{
  "num_hidden_layers": 11,
  "hidden_size": 768,
  "n_experts": 48,
  "experts_per_token": 4,
  "d_expert": 192,
  "d_shared_expert": 0,
  "hidden_act": "swiglu",
  "moe_layers": [1, 3, 5, 7, 9],
  "router_score": "sigmoid",
  "normalize_top_k": true,
  "routed_scale": 2.5,
  "balance_loss": 0.00299,
  "balance_bias": false,
  "init_std_router": 0.0089,
  "lr_router": 0.000149,
  "num_attention_heads": 12,
  "num_key_value_heads": 4,
  "head_dim": 64,
  "vocab_size": 32000,
  "norm": "rmsnorm",
  "norm_place": "pre",
  "norm_eps": 1e-06,
  "positions": "rope",
  "rope_theta": 49200.0,
  "rope_fraction": 1.0,
  "qk_norm": false,
  "attn_scale": 0.125,
  "tie_word_embeddings": false,
  "parallel_block": false,
  "init": "normal",
  "init_std_qkv": 0.0189,
  "init_std_o": 0.0189,
  "init_std_up": 0.0189,
  "init_std_down": 0.0,
  "optimizer": "soap_variant",
  "learning_rate": 0.00138,
  "lr_mult_o": 0.683,
  "beta1": 0.95,
  "beta2": 0.99,
  "lr_head": 0.00367,
  "max_grad_norm": 2.0,
  "warmup_steps": 200,
  "schedule": "wsd",
  "decay_fraction": 0.937,
  "decay_shape": "linear",
  "final_lr_fraction": 0.0,
  "batch_tokens": [32768, 65536, 98304],
  "max_seq_len": 1024,
  "doc_mask": true,
  "train_tokens": 317000000,
  "max_steps": 5295,
  "dataset": "wikipedia_en"
}
Below are experts of layer 7 (counted from 0) of a mixture-of-experts language model. Rows are named router (the router's row for the expert), gate (a neuron's input weights, with its number), up (a neuron's input weights, with its number) and show model dimensions 384-511. Each number is 500 + 40 x the weight over its row's rms, rounded and kept within 0 to 999. Numbers have three digits each.
After each expert's rows: "mostly gets" lists some tokens that are sent to it at least half of the time. This comes from a sample of Wikipedia text that the model never trained on.

# expert 26
router:467546464475427548521498443511519513455505471519423470508524467415490479474484551444471523504491473558515521555406501598498483515476567432496448524513495462519485475515506487606533484504497527435523529460482479450574535477430553467482468472527541522455540462455514508515475356479501496539490494461544512531481493582481441515503474559525500354445546528515407450598461585462528517506426
gate1:524544547542503414484467434501575461508471530551480448510479567568493479515445530448442481476478462472485508450493495521485532527462524511539550509568571581494502510537496559468552485501525513515520491519441537452505512509439467476454467486524525540541486524484506441479468513522438494516473440481557582450481517559510462517555539459551502476575521528490436505473505527531480576529451
up1:550524527507495498485487514572559459523478425525407473531456557532495521413518561502470405501501483523542498476559485578471553453500512474489492443491560548455546498502450472413501495464489503489483517513449534484467517553460497491483493468531551511448499469446520402522482499495456444424424498502499522474477511480475559551514509451548470476563507510488472520546499524473494559559504
mostly gets: " in", " In", "In", " during", " During", " According"

# expert 40
router:507487510484493504568470506514530495437539532474445485486511431498482452512508487499542534476489484570492559492476481585476420433577472473491483572442544455537488485444490590547472493421484485480546499487470552513527512514437476486485458472514553444538511505519541563480477485525484462511521488434503527531582460432565511537530448528471483503480568439545435533505512452457526541503495
gate0:458521522415540558510506510562460444529535517518479459569490540481514484474488536492420452525541547500480452428571561505435533451476504502513427482518478496455475415534454511530592465432461508547492469445529456474480519556424456485531476525512496431505451492526455505536473521482484561555564482563494460475502521487564488482479452476483543509494430454489517508523502520525430519464474
up0:515497508533511492437528515497565543537395463423479567491429481489489469540498481502542525503494528462503566508476494504514484546525503487552515511513491504558553512479520466480418507533504480448508524531522488548522519448564522498525508489489481552493499475434494489536555432527507447446441548469513560548459490550421491495503514562524440518492619535490502483509512518492503400512490
mostly gets: " km", " kg", " sq", " million", " ft", "km"

# expert 33
router:524517508556591541581510507514523496460529500536451503556467437491489545452498515460559503523516520442436434506446515444493484494507547538514542509536557470520450477539516550512546499408525605535565545561436455538470519452455524499505508497527506511528517530545452503521430573559496522550500537444517469545500498492538471462506462507538418505483475509479459529514459499403443518542533
gate0:467578525539595496584544551479548500495538492443487544527532515492521550480549458426494492533470539540440433485442523493554496456466509498482542474547495531481489498550530529501483478561470507489543545556528468483438513545449504522492431467468462485558507491426501575570543481455436531496555498531509463495450541476493503480520501503544457506485431491474445538525413483447491477542460
up0:529385525473467469483512506476465452511462460499493481456490518511507454439415541537457492426505502460503578481510518515514457468492481480485482502547487513551571547480461539494520560505476534487507535471522520503506521492508525467469506487565499501438500532507500507420515447463516492439505440480485540468555482486458480489489497457451546589439467518512592489505560590557513514498570
mostly gets: " States", " American", " British", " York", " England", " France"

# expert 34
router:540542454467511532539512451478487478516565552503479465582512529488520476550514501530429565521512548502559504538515486496470451518486474551542484504530493524485435444514489508515520478439530520473528404467488567480516510461511508522519465508519496433477499481515425542470467557561433577524461551483489494503453484441490436500473505516553503584497447521609529510476457496492502558503588
gate1:514499388473452505544452419638524479492459445485477516450487454472460475552505516481494512539442426473511575526503486483501518455487518441467529520454465527502461517470555493533505511492539441440512520500547449487553565471536568483493503448505527552504433488510536478485514471481459480543505567445538492510511516464579521497422476466495495504475580510470522462494539534419519534466500
up1:501486484524533476426471542550503507510507505579474452537527535553489498467493499530468554477533485456563457497498512557534516566494486556561558543498500509527505482478472542615534483469518556550467546494486547473507442472481519508560440564606518495514596480508482558521507583469497495474458507500493478469506567458539515525505428437529451513457457516495555575526497502476534400474537
mostly gets: " a", " an", " This", " An", " ISBN", " another"

# expert 17
router:509464442449528487484526431531518520498480498457464503490507529536480505460522522467483508557472524536559511466491447441496535511458512493509481533493507531441551581539465487459576455478570579472544549453502524474528383507343471537466524498490525483525511553488527434468455487479471509496533485489510478547501465510539478442486517474519479448507478465538540474520485511527511528439500
gate1:454512581555442529513469563541553525540552505507491473457436500478524430456503429517561479456577510450445519430542490460546495545514508507527498489420467526512444441484435574459508388536544433526531473564504494480574512503476433572444516540546505447457494493496483509551481500473507521393467516523559478470523498472483565482579492570493488575582475526500509480499457517492453439509503
up1:517440517498604538477548455398434420464440513493457550477479519558483524476582491486482498520497488528520563591524482505460525555526496502509531499555539448515493496476527535473510534503525500522501556476482549472518428508559560427431545464552503455495508530473494504461469500442487465533535542525463471487457472499523546525476486452552526416543437499497504576532541468505521456539543
mostly gets: " had", " became", " took", " where", " when", " because"

# expert 8
router:522526519456469523500527480476540485512465493482482553514529527487490456567589547513516552486432521532430593476497464459525505483499495543452530510506523501536529552513487438531488539440504495579509480510508446498542574475492454462485498537461438513578421488506498518508505428517478489525484471460488485500479497410573479465466528561548502471513491494470515535538464472497540508474544
gate1:617481450507507528468492498530514465548565510489501463529522556538482467427567496467534449446460499523519451498466467549558513532602470474407541577511498481496588538566512461518485530433480502494558462473504521473412480513475439473478410514532450492543473502560516479507516505497429524411522486554502496566621469511517551495519496545493538479440500438610468478492463428465454465467488
up1:419580535508499474466487433492474460495452482575503514437494448466507503545451510492454535452517500514488496543454514451478480458480485565542503421474476490532446536469490517481513435543552464591481466599498507562612505508473512589532526536475568563510501488461509481542477522565564463525489531441512476461470525523533426517526502421481494517590485520429503459523524551486498491521527
mostly gets: " they", " she", " to", " can", " would", " into"